config.yaml
n_layer: 11
d_model: 128
n_experts: 192
experts_per_token: 6
d_expert: 32
d_shared_expert: 64
activation: "swiglu"
moe_layers: [1, 2, 3, 4, 5, 6, 7, 8, 9, 10]
router_score: "softmax"
normalize_top_k: true
routed_scale: 1.0
balance_loss: 0.00693
balance_bias: false
init_std_router: 0.00886
lr_router: 0.000995
vocab_size: 8192
norm: "rmsnorm"
norm_eps: 1e-05
tie_embeddings: false
optimizer: "muon_variant"
lr: 0.0077
beta1: 0.95
grad_clip: 1.0
batch_tokens: [65536, 131072, 262144]
seq_len: 512
train_tokens: 669800000
steps: 4482
dataset: "wikipedia_en"
Below are experts of layer 3 (counted from 0) of a mixture-of-experts language model. Rows are named router (the router's row for the expert), gate (a neuron's input weights, with its number), up (a neuron's input weights, with its number) and show model dimensions 0-127. Each number is 128 + 24 x the weight over its row's rms, rounded and kept within 0 to 255. Numbers have three digits each.
Before each expert's rows: "mostly gets" lists some tokens that are sent to it at least half of the time. This comes from a sample of Wikipedia text that the model never trained on.

# expert 134
mostly gets: " area", " House", " land", " war", " Church", " building"
router:116110082098117101124148162108126120126162083108121146128118151128139124100147162112085172127120107143102107181130124146110118150148134135157077142159146108086120109120143110113155115098113129125163117133119118157121143135093133103126129149194148124077098090148109102134156184118140149155122103165154158117124110142113169157160157157152114125084154153106145163129131145140141155099123
gate0:118076162136155124156141125124121095123122132129145159139079132107175162095135147155144138148140073110143125106146149159140086164134137101139122144130116138129173107125121089155102124168102091080127071125133130167118118116145131144185110112124077116141133135085078126148147142159141121145135082130126094141141140109114135119149148139114122140138095100142157102190118124156125112133138
up0:136109162141137112123128140140129164140132067131105114127098127097174124139147121130161144133092126129138101147133157121200151125145136154134122108122116104133158108103145118128136156097073124115113095130114103128135181104132128145131133100131148146125096152166172108168140157132148107129146093121159093127155084157069123165146125117155149159129142084127131180129113111128123177114169

# expert 7
mostly gets: "-", "|", "=", " =", "See", " und"
router:142136133131166117157160121119159096153163139134118175107128146152126144105151133118119091122129150131148152087170179135149116103122144099150130152104124173135171107134096119143118081130134086153154105145091106152099146139161167164142138120130137152160162095163147093124117128153105150096159124093108102138097100116155132123163098112143162111105154142086086153147134116132156127139096
gate1:130133104106170147098127109134131160157136130111127134101102098197159129115135150130137101119125109136099095139097161103167105144101135114128142115122123103141160142139126183106109124115111144088145170156108113167166144132090131106098165138161084132121109138160157070207080107105115133145070124153113094129141172138123117120135131136135135127125131112136134128145147114125133146129104
up1:107137116161076138100138135081117120138137141139164136141142175090101131142143091149159164145108087120111137147139085146154146107139103169167110151116158146121158113124146095114148073158129115152076103130155146115127115139134100147153149117106158150137132142167136169075136151125151110140179110088107136125103117132110163159075139121141100117131138120124129151107112163134125095104114

# expert 10
mostly gets: " Royal", " modern", " Union", " Ex", " health", " Route"
router:149100162101112148106120148097161143161131142138098158128167103158106143164160150098099120149157104127134135123157154126140147100130157097092159157148154157122121099106099096162142142097105097166151092116093134160091104117130158129165101127097149133143162093139161104162130094116152154092152145106117150116098105151155132149145092127102164149097159108106133151123098120155129124128114
gate1:129130106177110132155107098112081121075136123120124109148104108081114140120089100153137154125115166144132135103098113120064139178132116148095148125132117110144115133131167140092127157105108155107107139093168149096158117133096120097116133091141127136111177134149097149113139183134116112192159129092137129114157152130163145097143114127159115121142115137099148099159117137116109113097124
up1:116125148155146134133139138069107127125148128140094165143150137128112092126146145117104116146152143146147126118155134125110135133120157141113100151082122106146149102151118103124141127102120119134126166156091106136121121158128100098169162145107110145062074138112102124135139075157098127158135167113120138134150116178140144128164139133126127181140124090138115187121102092069072133122138

# expert 155
mostly gets: " based", " bomb", " take", " boy", " attack", " jump"
router:152101163103108141098126148104160142162128147139099154126163100151115143164160150097095124152156102127130131118155151129137150095134158098097155157147148160115121096104099099164134151099109096166149093112093130162094106111136151134161101128097155133148160101146159107162119100113152152098160150101127158117098102147158129157149095132098166151090158109112126156117094125153124125131111
gate0:090151142167108137135158117123125146077114126131119166142115144145124137071107120162087107122114127121123132135125150137155113179115144119126148137112146085126143140167115189080142122167129163104124175127161117093186111114138131113092137151169094120118106157132117167129104119099135134191103135143110123116135184133111139134132120141137073131183125112145135120155112134131141124141142
up0:148125079142163139145161145127133125090107113143128147132130132136131117124064134113197119148123138117144126086107108145150114137080134115104149077134123159141150134107145125123131146104113096142134142125141087116142059136095191116099116107123117165108098140125136121094104135128141172126120124121125128137130110084151141133144126152105161131138081144157145097146140092170153115164071

# expert 163
mostly gets: " he", "ъ", " Jack", " #", " He", " publ"
router:155106156105109148099124147102163147158128144141104154121163099156111147163162151093099124148159099129132126118155154129134144097139158095095149155154141161118112092102098097164136149100109100164151095111093137161097106114129150131162105122095156131145163098145160102159118099112152154095158144105123155120100102149161132147146096130100167148097162101108128157120095121153128117123110
gate0:168108111165165138141125107147119117110144115125135083146088156113115160108115134119130090079129155142119159139086135129138120174115113113111117136121102110155133181155146150122138084144135135106129131108160132119141162128113129114134157115133119183096096132154124147075109153137160113148123146132141171091120126163067101073117150089107134135133128158145180089104127138121117097134159
up0:113117119161104103135109107113095128127135110116129134155102134115122185138133151117126091170103095117158127130157151114130118103147161151132138141144125121146118105112136142171153117142105146109102089147169116163074073085146166189100146159100101121112142157165159139108106107141073146128127147146130141180128159119134114165126167141108126111118131167080137163101120139145128134142116

# expert 157
mostly gets: " for", " on", " from", " in", " after", " during"
router:116113141111120108151121080119139094105110162143123121136113114118117097064122109111153079109082085109100150100131144132142131155146129159099097092152112143129094116122119170120147102097165170124120141085150155067120132117115140147146107123106124110133130150095136110068139114144140128134129150087104087148121139144110152094135109149173067151121138126124133153104166128096123131121114
gate0:151086124133140103136100096132056112082126117078122092079155093138092111166118122130125135131118114155112116096134120153111143135101119100108105155121114156104139120122111114142108117133143088127111104126103139159156164091102135131171160146174115153131151125107102170140101176133117154090127132124130102135114061139121129093153145148135133105118138148159169147096166122122101126135118
up0:150116151169143132113139104118088148087133138115132147106122086128106127135101173142151172134144082129133119086154105140117132149144143085137123144113098177110134098128089105153144148089133119169125134132118141134119141124107100147104158162145136152089141109119104180156123183110121155102163122098105075107079101146141142094111164109141115130109139137145160094102134145111149099104105

# expert 77
mostly gets: ":", "):", " And", " des", " Pet", "\":"
router:105113156112123163134109106086152117156102156147102130140152110152136127108165151110100152136136122132134142103169119120162128112122167094093131169161100157114102095097108112155105128094134091167133102136107167172097108114117144127145158097119172104163140108159154149158164111125114123101150135096116156126118121093162134105161101137100169143137160090134150116125099115170157102101129
gate1:118170092084118155120116103110104135158147122084126127128111142121089131123129087080101149170074129125128112169079104084104095159141121092150166108108119141128154125178107145112130123146124148122107108092117155097166093134116117165146140140142139139132099118110145134173155114123104159143115125194125129103107120100112132074145120120153116108105134171159116123127122117103143111143117
up1:140109143121156123133150140165169148084109138154129119113168102128162112136135123200125124094206098180136099110125120147159149087095131126125146135169121119131087145084141140138100073122119097124142129118118133128137126119144117097095111115121127098101146147139101099112119155099107105134156119139131124123119158129155100159117143107118164146151159119124137144117130181134088174132165

# expert 71
mostly gets: "č", "š", "о", "iy", "к", "а"
router:130102147110123107111132091143094137119115131123109160083117143148126128126149089123127134167109093103141138096144137137124174126104133135139156133155117137092175156093119198141117117149084105121105129148107165098138141076175110070137140120151127093161100178153127100129088135121127096122119106170116158108119108132112166127111175137126117124112157103164111153132095133140139144136153
gate0:189151109141146068107132081109129099083161147145131131124129172134156158107152088116128113112103153146097148104105144091129160094091126098139146110143093108132111151142146141115130151174088139093102159136120133099138064116126129118135102151170118098128105119108117145139115120136115114148073157178134126095132147086132133131118126118147141150102124129164095093112134154135115135112113
up0:099075168182135157108137145148168130101093159102096109115117120124155137159131136148150127148126140123157169158087101092132072148127119120117149141138102143122140101099157133145125177118133119111065144140162144129147150132178150111118147153110092145123084135154078106157130165127109174120153098104130134120135126149160143153165117118103104156129133107146112119146147131120091121113123

# expert 11
mostly gets: ");", "\":", "\";", ".;", ";", " ;"
router:130169155095155103132119106170136136140100149156101129150141176134158127085136096142086165110140182128129135140157109103120109100152142095099151166107120137174110095109098118137143104102172099105145117096152142123108099102090100143126140157100173120156126106137139105164163105166119119100141132154144117132087121151129114121117103099158126120117134111159103114099140095098129091101114
gate0:096119129118161143169150128166125175159131114124111085116128129065123114089171136124119142174133134122128143108138110148093091115168129068112109132098142110141160156126100136145127138124139132125165149152126125103143113102102136106118117130092154160119142116081135127139129097114137127110118127219157164117083153146139116128116126091131122110092139127112130128097096099092102163151121
up0:102128127138129129145081139127089116095157126136077121130087152085107146075087103100138114140112152115146151142113131086153099153162070100079100057116118131103114156116138160095155124163108149133134118129097139112103079111141132146112108104133131136103106108114123097083148110158130117111123095138119120148124100137140135128154128124172128104104151136136139134127098101171143100153144

# expert 105
mostly gets: " Canada", "igr", " Michigan", " Rich", "|---|---|---|---", " ro"
router:157102160109111147099123145110160148157131142138098153120161099155108139166162155098100123154161106127140132120155159125139146095138159097097157156153150162118115095101098097162140145098108099163156095120093131158093109117122152133157100122095153128146166093140161103161127102110155152094152144102121158116100106146159133146148095133098165152099158104109133154123093119155120121126109
gate0:135136142122110102149152135159143115072177121102095122148105183118118124160107108140122074123108130115128129167130105155130109140097125156161132108147124156142106163149157134108132088137186133111077135133161163101132125131140122137113164102131089130115134148117142121129151129104120115131078117123130107118185181114072149147138164104137087164122095121139137131143150124101077126125113
up0:084111147163122110126127153142130079142142102115152106100122111128166147076148124102107116130153106132125160127132108125146108143142089145104158127081162130143183148142146152112115131148088075079136159172117135129130123111118118156129142155122152146112138143094117061148160084100087153121140174131106118145095148125125136151089147136091143126134086114101136111132155151138136148093127

# expert 75
mostly gets: " However", " because", " announced", " however", " if", " reported"
router:133096089117108182106106082084146163111088129098141131131125126146109137122154155138119111156139123159187093134114154121126152107128128129103161099146155134101108095158097184138135148137150122136129107116110115139143108080123151149128131137136174119102116134127145112170137118093122108123129131162134094113127122167162119150139089143136145130138137096124091130106183115147083183104173
gate0:131138110119106132144130105100118109166106083134122133104100121156108145101132107133135083082132127134115144152119096133143113106097113152057119104145122104093129160153154159105122168150188171083130136141106125095166159103128107140109167119122130129133104129117141157119152088126153129208148158127118118127130150123105087105123107125122117149137119130134110085087153139161135160157118
up0:141124134164129117122153106164140170092112152148129110116120120097165157129141132134126132112138110168103087094104093100160176057137172158122106104079162116113072130144113134123134106140118155138097105158105139145113161182115125133115158169100135149123125144100143150119111157139120110135141109167111134146132116155113133149165115120140101140099142167161146114119118111112151102161087

# expert 8
mostly gets: " Paul", "|---|---|---|---|---|", "у", "|---|---|---|---|---|---|", "|---|---|---|---|---|---|---|", "т"
router:154109166107110152097125143104163150162131144140103157123164100154111147166161157100098131158162107129139134121160156133135145099133157098098152154158151159117120098104100096161142146096104097164150096112091139160096107119129154130161103122096149129139162097142156106160125098114156154097155145103124155114097107145161143147149094129098167149094162105107130152123097126151119124126114
gate1:091114075122127138115118130113144177118103140096117125106095162155157149087125160145137152107156092127117147118140136111081142160136107130164119151124081113128092166123108137069101141150131159109087156126141129164131167125157126104149133127168059117138116119120112128128138152129174156134104152141112085123145131108119120109144185110101108144123107117146145098161171121130110154139138
up1:108148116113122121150120139154141147139140130102147165157117122109132081132102097094133113141104147133133169133152114124102134084157091080114101186179148139113178145138138166150137086151064158149140150156076132151138155110121123124071125110114153125133134159088145111146138110138093161142141109127144129162140109134121127147119134114164101110148100166156111142122128111173144100109136

# expert 115
mostly gets: " Zealand", " conserv", "illion", " AUS", " river", " Other"
router:150103160107112147100121147101160145161135145139103157124163098157111143164160153101099126154159104128135128116157154128139142095133159095096157158154148159118117094101097100161138145098109101161151095116091133162093105116129153134160099125098154131147162092144163104162125098112155154096157147106124154116098105145159133148152095130096164152097158107104129154118100122155124121124114
gate0:128136154098157128112139108105133123073138116120151110124111117089099126151099113173139114118109106113138111143138087137150136162141127171138088156135121130118139118143161140140132099144129146143132132107159151089193144113086148119099119088112112114134111121123107143121110104111110061154108152136136095117132117084112102111157151097169122109186092124150139071113168181130128125152140
up0:075155140100125142141113131158145111138099164134114114143133111151112094090141141123146095136140103174127113095160141138107092145131124135114169160140088145138102124124117108120091148141129126099171125130147134074176109148119122076116177152101116095137135117116127098096157143129071137129109122105158134126107118089185126114144173110145143157141103161110139068134139130152128158129148

# expert 141
mostly gets: " and", " or", " &", " but", " especially", "cluding"
router:147162129096163113124082156128146122155141160144134101142158101138103157137151163106124152149135166108140133151129147141155128116149120117098150120078104101167092120086109123145119125117139112166159104154109136082116164106109148162144089091109141153134108085117139116120160103169117093100126124110130131120105100158162103153141088143132139157154137167113099164119126126158094085154093
gate1:081151094147109135138113098112147135137137129120150088133114168112077154120081152157107117108161117124094123131111122097127087161137134113128145080145117118117082097110128114089122132120139132128126129135114129124137136113109162116100103115166126126156098100101188141111177120136086146119122113114117097118124055144157104132112095140125137118168112096077139169158162133102116101100144
up1:130134108116144126140102092121113096168113123118123136098107115123144114141138133106170126132144162121161134124148125166100096112102155090114118143138067112105171138143119169130187142102144182133117111178128110167121136148169167162139126191148094128112124107076103144151109112164134136108131116155143107151167148098135152125108142153103134101110128128127122149070128131117137153160144

# expert 129
mostly gets: " released", " used", " said", " use", " published", " due"
router:149164118113081137110118175126155141127119141133158149139127170102126130099140107131145156111126092161094110186085131146117182134156132133141152120097179131122104116125145142083144151122144132136136127120123129145137130123087134133109126100151140129084143112081129109133142193129095094135126104166154115110154118116123123167169105155128138140144078150139163118085163087117104169118110
gate0:171096174127148104122140131133115097117132134138136103120149140119107125119107150087159170087132135139143129129121142136092152150155166111155107150123124112169114104121130147129112118171114130152134116143157147131139116109161122084122105107166100118097112150095074148130127121131093139126117124135091102156151125142114154161137131122129144144117095159160190106169147089111047120137072
up0:149107132090106126134116130170135113111101087127128136118117101094099173087134145084126132122140115125151128108099100083104132131151129125150141131147131098139110091107094098091132092080136117149132087118119150115092126136134118085170088134133068127139114093133088103135114137111127147077123103087095146101121089149134140148138109146143147141126148108145136150134076087096112113143176

# expert 95
mostly gets: "-", "–", " -", " −", "−", "/"
router:123105154148134143152154162095171126157141159156092137101136143149125132148142141106131127108166149149131159117156145139126115114109126094121107157127112166147115106094092109145117137102148093159147131149103124151093168139143146151152140116124177145162158092158127112130116154163148133093163097094134101130082095098158092093163093145134161085145157142134101146165112140107148146154098
gate0:130134132100143153109145107151140142134131106119153126117160163117084103151117119142116141111129177076149100095144152098145107174158121112113107127105180130150158117144110080139128116168158149141189122066160129087182126132109139152152127139138134102148115135148134082120127152119147155179115123140091112128111110110102119120163122128130121113166102127093106130158128086145097150127110
up0:146117132117128066140142122113101154084137121127138128139107144156127134133166118141099096167120127142141133144139119148119142095093170126107151152133129098113114125126110136088124123115056128087105116139115121152132107138136126120116178131107122154088123126090143166159083090106142144106092117162181155119134111101152105138061170135123155134102110091082119101094131121107148140116162

# expert 107
mostly gets: "\n", " Elevation", "===", "==", "===="
router:109103129104162153106099160167048140134139150163126127123062142140126146154136130122115152150139146092151125102144086122147099124099111134165106114094130087169106139162094134137094161110107131120102124155117118122151105163090152156131123115118109136097144152112102119096136099149135085148134134165107106164109101118143091153150106111161122138147102152107151132158134103138140089147110
gate0:147098120143111146148145090166137097115175104146101121137117151127102077119148137109121107133123109094121097140116180137143127169084109131137133114131103137099176134108146115125133105130144133121145128153119122117143149140100122138117093120131130118127146159117127134111140101173123105173124080192126162104149138134169194096154115137099105152156107109123141099108113129217132134120124
up0:110131153149122110139143132122138143153133107102087146110150124144089128155133089104123126140138112164127161172188173152140114127140197109100151129155130150143085178111121138130147109130127115146162107108114142132118094145143172095112156148077110122135144138133143143151162137166161127120142159068145096110139163112146098132121094145129134141114109101123099102127127074086124132093135

# expert 55
mostly gets: " a", " in", " an", "In", " In", " during"
router:122138155140127097161120127090122092149139156122113154171150092140119084074114111125111102133164082100142141124115162134125146114138131161124109104107159133122095116131130158153125089096147126111130112147121141100100126108121138107159094104090164142136124186111154126119131145158133114102092175084151074111098086149143161143146115120106155129164132108103161152153143136123182134128139
gate0:152149102130102161149098114138107135095155127153141135099093145118114135131122107097075124154123146093130122097157101116124106133103096144165138125128130152125161097149153112117105107137190129112121134111127126089126112155124116154171133170134162093093137105201112166095138152117118072106084142121144147151120108103072139140123155115135153130107141120115139141138145073126106123124169
up0:168113137123155125148118062143128145145132116140125151122162110116146136152136121116128135123109138125090124133131159141145143135062122119081115123143147103115127125178099141109123156163131115143169103133107148114131113101155137127070093135129075092130105112106140105160110115163092152150133119163149124134117106104147142105067128125109139132120084163107068136112167115172091130128090

# expert 73
mostly gets: "ł", "ov", "r", "j", "b", "olt"
router:122122105138149096111119090109108128124077110131151115089122139147099176139131109131142109169078162150135187091124134119131147127110150113153149132161101134102143134136129166151109144186131126091143134130108174135126111080161143129110107154139160122139079163176109122150127107109127123149136134161142160109113090155115148074089156159109092145108149145131144139114094107137115150143131
gate0:133107112096181076152116123124146113140115113116105137096127115174127097128163131138137112125087129144144107119075153120161119123116128119138164083117125078110128152175098126150115164165109120087144123132121096135159116137100124099099082116146113129123151182107149129140141072104135114156113120106147112117119118130111163077132140129141100159080112147127101095113108094095125153146156
up0:119139101149091153137138094123092122086118131156151121167091129078132142120101131069114123119179127101123163134149094091131120173124149124103132160113153154111116092086155133108131123074153143153133105091133151125125079097140160162142150115160165150109106081117180160129081129137108136123123103107116121132127126141165112129108122108105154128137113138136091153117153121150128127154105

# expert 153
mostly gets: "5", "8", "7", "6", "4"
router:144097162153135083114155131112142135141132129139097129110153127162161161148086119110097154122153116142147116148176134115133120094112168123094130108116164151147163107122111083143085151133110097147106140089122137167112121123130154142154124075114149139134166131154157145147105105151157120109143149125132145119109140102129167126127172157105127178077157100099108137112088153133092083121158
gate0:127143150164131102177140145148077122140125107106144133109116103098104110124124076112035108105124101131107153137145105146122142143132139121169101140105145141072142147121136089143129153118123140131160115147111115117113135155162045125086141163160124140112092144142121134159144149158110107164124111126103165115123118140141096118143150124109143090143148147139122113111110119114157125175119
up0:116123097107103121103114133134170093112128113144155132136095145127171125105100166088127116162125139138146141126115103111126114143104114100162127104121115103138150127112131136146132149133210170134148095083155122062096120105166142123090085122108124133113122114113120128086112117145140173153119098166185088123162114151120091125108114119147138124125117129097130152118166099113128184121128

# expert 170
mostly gets: " team", " film", " season", " school", " family", " city"
router:166131094097108119135085159131135147165109084119124149153092111137127155088143106111168142138155160151136168164140128143118147104125128120149080130106152119099111115114136114079124168099091123115113131108124154135128142166108118091148125108116127116108137115172153112167149119108174159143132178137165155090142149117099157167157143124144123116142144135108160145097092085112167104112125
gate0:152085085134138142132128118106084131099105154098119095142122076111150139121146126123134103173102115143122141116126086137164101082127109105135146118157095134098134155138145131086114154141124168141133114081131168122170169124123156106107156141134150101145123169108134126115140110120091132146141139121111139127194085127100173113120112115130089174114147111095115158127118110086111132111174
up0:107116070105089139134160149102098168133149150116150119140116088131106150148127105140169122182139151124112148147117089125157160098102124128121152159118127170102049127136116160132096136126127113142146142155121133156129098137102120133155187131118150160143162149214135119140104104098119136133128122143123126115141133116151135112149115123130122116158138098092138147111157138108145121122186

# expert 176
mostly gets: " that", " which", " but", " after", " where", " when"
router:166111116098141145108106119108148127146103152121123148131141092128115117109147123130164134099120165117146121169126123114141130140147069109129158075084089111118099126117149171124128105124147139149158132104141160082148113107098113148092152107103129097136106102082104108135154100118115112120082120103130092093122122157137142156162124148171113134153116104100082143090157084106091105092150
gate0:148112130127123114128119153154130144152057116179132166125113156185138143141105143133122115131123119142063122147154143127045181109136147115129105140115151111130139116124120120118104150153122114107149150121105139101067088130141119109108111128120120147118128112122128121138108137118105165102144130109121124111098160135138135133153124135158106109116144128142166090127144068070111160072100
up0:151137092110089133147114179097152139129116131127178135097124139183110160146097104123151135127090138109161113184113138126105164145106123135132115108155115122134095123130135108145118122140111135077133142108144119125073126126116122114155137157122151125174163136107132166152135145133089115116108117070160151074119157137159147100107132111169117138138104120137116067109153131129142080094111

# expert 167
mostly gets: ":", " —", " –", " -", " =", "°"
router:122100154099144146143112127105156147159143148160112138133139119155120119105147142103119150113148154096128138108161136110137099099106163085094135158148107148130107124101095092153088131101132085138136113148087155167107088158136154137151173094092142129168146097166164138135171092138112139097145103117157161127131127109161159132159106130114159155130140089096154132129126095153173112100122
gate1:123085104128128096125135148151103110089103146118168087127093138146145125118163104147087091111122156176084136099107142093124118124109186180120142156151135138113124129101126181179166160135108165099168147157131124107127135120143140142100127103149097082138145114153169127140142161104124110114116125114138155126124163128115117111143118115079156136139112119135162184106136105121137129116122
up1:132140153135139134120160123120160116129169130091117156151153105142155120158138121099116149129088122083109118130110124116156131073148087113131139101117139103164117167126133180091099118126125077171128093165121128145147151111076113131139137130119101106120121137156097146130157094138135099139149075174071143109149110142134133163134113133133094119072126106095105091132123133144095161129146

# expert 106
mostly gets: "atic", "ific", "ional", "ian", "ician", "antine"
router:096113161096108094102114153108080133095149077120125130162136142128142155136129156150131133167134138176148153135154112111157119146162126182161127121121115108133134126097153148111142119152092122113158109106128159132115125099164101098112109139131156150150131102155132099142154135100109082120092120178091121146154158148145121155084121165140099162104142132102170156113107130100149153102167
gate0:103112143145135120174147114102117141085118142121132126156064165148153161134095125142141094135117115125100155109147083128194123108147122155116135121096177071149143143145113152103096112110118112124135136093093142115144084138137113156118153127136119133127136102118120090144094134160122132111123218096132130132151091186118152135125103149133133130147110113125113111127145129110130107082117
up0:155142136176144115127153127136136099177122117163086185101114131127103134128081139158114080152134133088120095119162135144102122138121170097097130150183070129101150096166114164130122125123133138115114130112128082131123106144118120155141138105172122141161118164140135171095118122137162134136096093090142169105088120110129136149105154101158139133132115123166125104116126114162107142116127

# expert 17
mostly gets: " see", "The", "present", "the", "with", "ec"
router:150104155106110137097124145102156147159139148142104155127163099155114146164159155095100126157157105128133128116159154130151144093131157098095160154147149162117113101103102095164139146097110099163148095111094135159094102117133151131161097125095150126144161093144162107160121100114153156098158142104128153116100101145158134150146092132094166154096161103110129156121096115157124123122114
gate0:168150083124101114138120105174155142075088130140111102127129141110149104100101105118130133146127182104113138144126115109131129174123113154125129124063093092109133147134133161130120157136096166101148093152165090077137143103086136128117109134098117102140131112118122199151122131137117126121075126126143094136134099145130105140168139149111122160137121138141084129113144136120137163156161
up0:173160112099123155139127138132173132108092166092149139177113161117158101171141128166135134126138131145109158143131108132154086141115093119139143111105123130150142096119110092089098124098124134200145160095094163082128125119133092121127117121123148160112118140135127127128145131163104140133145148119144101111105089165117093132139160148140164166122105159149110181096125103083127134137121

# expert 186
mostly gets: "ing", "ings", "s", "ling", "ping", "ged"
router:151111129131147104083090093090142141118093111162128158136129152126124122134158162101127112167154106123144156100143105137104165134140164112147164122116149119121127126116129116145135120135138138126156097137154098134114104085159105125141089099156170129146111116150102078161138053146135120126175123135105125095148159155149165135121092147112141169083170110126164109156136151129102151152151
gate0:105100159136114125166127114147117164116101155173139128074105147143130133108144142112149117112164145127104153131182172140125133147105146129110057144146105098135159132149120161098122124136141153117132096139113141070171124107129152114108096145121110099134124131100120135124168180129118138152121145148145111073148081180124100135106130097180139142114084145137116134134121128111083136121130
up0:106135098117125141101132155173092154140146100096107166143117125134146115109153092172137112154140108145098099120129138163151112118170115102159078104107141156145142122129164143121111117104151163117160137142163141142143164139150157094147107118116128115086136137130134150095122099127126139143067153115127095177153161116130117080129145159154131123165082129125122126130153102138118161146057

# expert 53
mostly gets: "-", "–", "@", "&", " Red", "'"
router:099102149118152124138164141087153107149154164136122137097121162176154116161152159107132115128141144144152131095137124141133136117114141095161104156142123155154151102102094109155133111131143098153166118118107092151110164129148154154149121097128160131166142098132156115138075161154130141105137099095105111143088109117147088099164092130101163103132150142109078160148157136125149138165091
gate0:126124090157139118138088141137049116151162153154142114125143100108136145107135098165135126129088120136145144108118134147140155114150109112092089136159115100097136161155166172094123105128157086089152149143169120128149146126154145135141139142055138159104149165138093126119078116152122107146157147136126119123139105108156119124149117124130113097092082154136114145124098121105175125137126
up0:163101142106106096137167181155127151146135085146088136152165120132119128139171112088101118107070143147136111127129108132130170097104135126123124161151136115098086180124152122134116099145197099073107150071115126148100117116106104148140112124117111111131136148156125135118121141155125114110135132170121152107127144113122118135135101162121108149084138114131146123106078124130104082106140

# expert 50
mostly gets: " President", " Council", " president", " Family", " Museum", " police"
router:151102160106112146101121148105160147164130144140102156128165102155117141162159153098100128150156103131134131117152154127137144094133163097097151160153148160120115096106101096165139144096109099161152093114091132159100106113126154130158098123096155131141163093148163104163126097108151157095153150104123156112098107150160131144154093131096164150097161106109128155116098121157124119130110
gate0:124115111149187058108128153116131118107163119148127120158146190147121125120119129159162104109152151144092186111144167130137105131108108120137123126127153119125169117144104112117184123102151154128133122138149129125131133139171102143088080142137094134123103104154117139125084138155142133170078123140137117127171109099121137101100162126126085099150129130156168107121118144077135145125140
up0:137126167127128088135100129100173101133150141139078126134123105100093118116103099149115101153132099145152099100124145154101089106152135156159127143114090134084149136115129088157127137155115076121105139094118122146144134130148108094189184076086149152116121123112079136165081153127121094145102144137143147158143127142103101123141105147154142145137138118117123131137075130132139139154140

# expert 97
mostly gets: " known", "led", "ized", "ed", "ered", "ived"
router:174109165097156147113107083113134122151135096151142135117168140166153129174140161133127093119125111139123129162157163168158124127140169102108156135132142132137134102126115169118127112172111116169146099123101126153101081120152084137146122136158095156113116120106152136182175124119115134114146132142129106157118140099101137128095145101110167157095165136097166131100103108108100144155104
gate0:109118134153160103171128135114138107142108093178146126131151171135156161144133115139183138147134118151112093146120167127158116169154143148119142120122179111169101133145132171127134118160093151155115180116118124106184096136147134146144104098108124116165127145113165130141152120142102112163131123118120101109143152111063139111113160132130112153125112134099100101114097166110135137172092
up0:130168151143140095141120120133093122140131092144129127107156116115121126131130161146150085124163109158126122152141082122146094175135165165123114099148155099126072154143139203121116112135104138132129083123102122092147134141098103112088128138125111119127164142130184126096139074109128112132130114135118109154155131112087127157154139136128107104103136057133131163119127080093118141136125

# expert 13
mostly gets: " World", " Women", " Museum", " Council", " medal", " ENG"
router:150104161105108150100120147105160148158132143138101152122164105156110141168158152097099128152153104127138133120156156126129147099138160096094154156150148158117116100100102096163143148098104098164153095115094131159096103121127157130163103122100155130148158091144159106161127098111153152098155157107124156110097103147163130148153093130091161154098158105113131158123100123157119122130105
gate0:104109104103098116137091122143120137115142133150132096133116149138163089130105139156139089113121158133146148148114162100134145199113129179135128145130116094130118166140113171113161111136140156141111136123149156136182141171121131138114147156185100149111114137146081124113145153122185102175095123150102126146121130147097144138119122145164068140106133106154117085145138164105119146122144
up0:150147158164090112148143114149151132127071087106149144083126137161118116132108135121130156104158167143113119111154110113121081142121169084121127141132138068121135149110149102132132124123136114098134142094123147095098145113135093122165104156134126157132099111126134121134163142144127184135118135111147151126090129161113105088170098115124144108144113180086129099113165152106182100131156

# expert 48
mostly gets: " state", " area", " time", " system", " power", " city"
router:130134067083130122120108147116145142134134082131151143152139124105119106073134151147120163133136137129147148174099135155096173140135145122189109135134166103102119139123114093117155136110111120120136127095152136150160137167098128078104116124124138109079103102092084103144128187102154132136140120164183138091147182129139149162155152142138123120121108157107135125124123111103135138133113
gate0:131155107126126126106139151079112161128142106147123139113139122092133130128079117146118169142185102107137119137107141145109127142054108123110120154116137127136140131104140106130144131132101103067135120130122139133189156144148088109087142126123149131096115127122126148123085151068114168157125157096134148177068126144150102117168116117101151124155139110097115108123118120164087137110102
up0:140094125178097141116115128165131119113125161108110132113142134155116090105126101101160115137126130142108139164160126121111122137169115118147101081147110123124100118118166168114158121084147156198114136159140142120071138097082139141159111121101100144139139135138162103147165122167128121129139103106119109110135099134132136123092148112164130084118110096149128157095161140105186131120174

# expert 190
mostly gets: "ary", " States", " American", "ence", "American", "ational"
router:152085139125134107139117116117163169156148130115096159106158126147139149143170141105125102126170084134124117146147140102166138088142152117136163151127135144170114107110145075151158138094117104119150094104102113146107137145109126091154102144091161137177145100131148096133106083102147109102137106151104163123122132117152146161100087151100154158091130128086106131127102082156124136129115
gate0:123138140129121122134134138114123146148133143065148162140110148129130120123136125191135126135145094163102144131123128123163099163135087136181152121101142143177091171151166129138096103134124128076093165115158127119115147132146103152135132105168092133098081124091105148152118156117139106127135165131110138123109123080109139104189100145137118116147116145090121151099132128094101146174114
up0:139091091155115157111115126115140153146127152140135159117113141176142122088125121154131122144135113108129172105123124114151152079154126138145172141121128126152087152118157114125142127156133079089129096171109146150116165094144146113152083198166141131134084132069115163118168142137114141124126174109119100123098145142143149093127103146120145123117109127130117128105167140096125132117071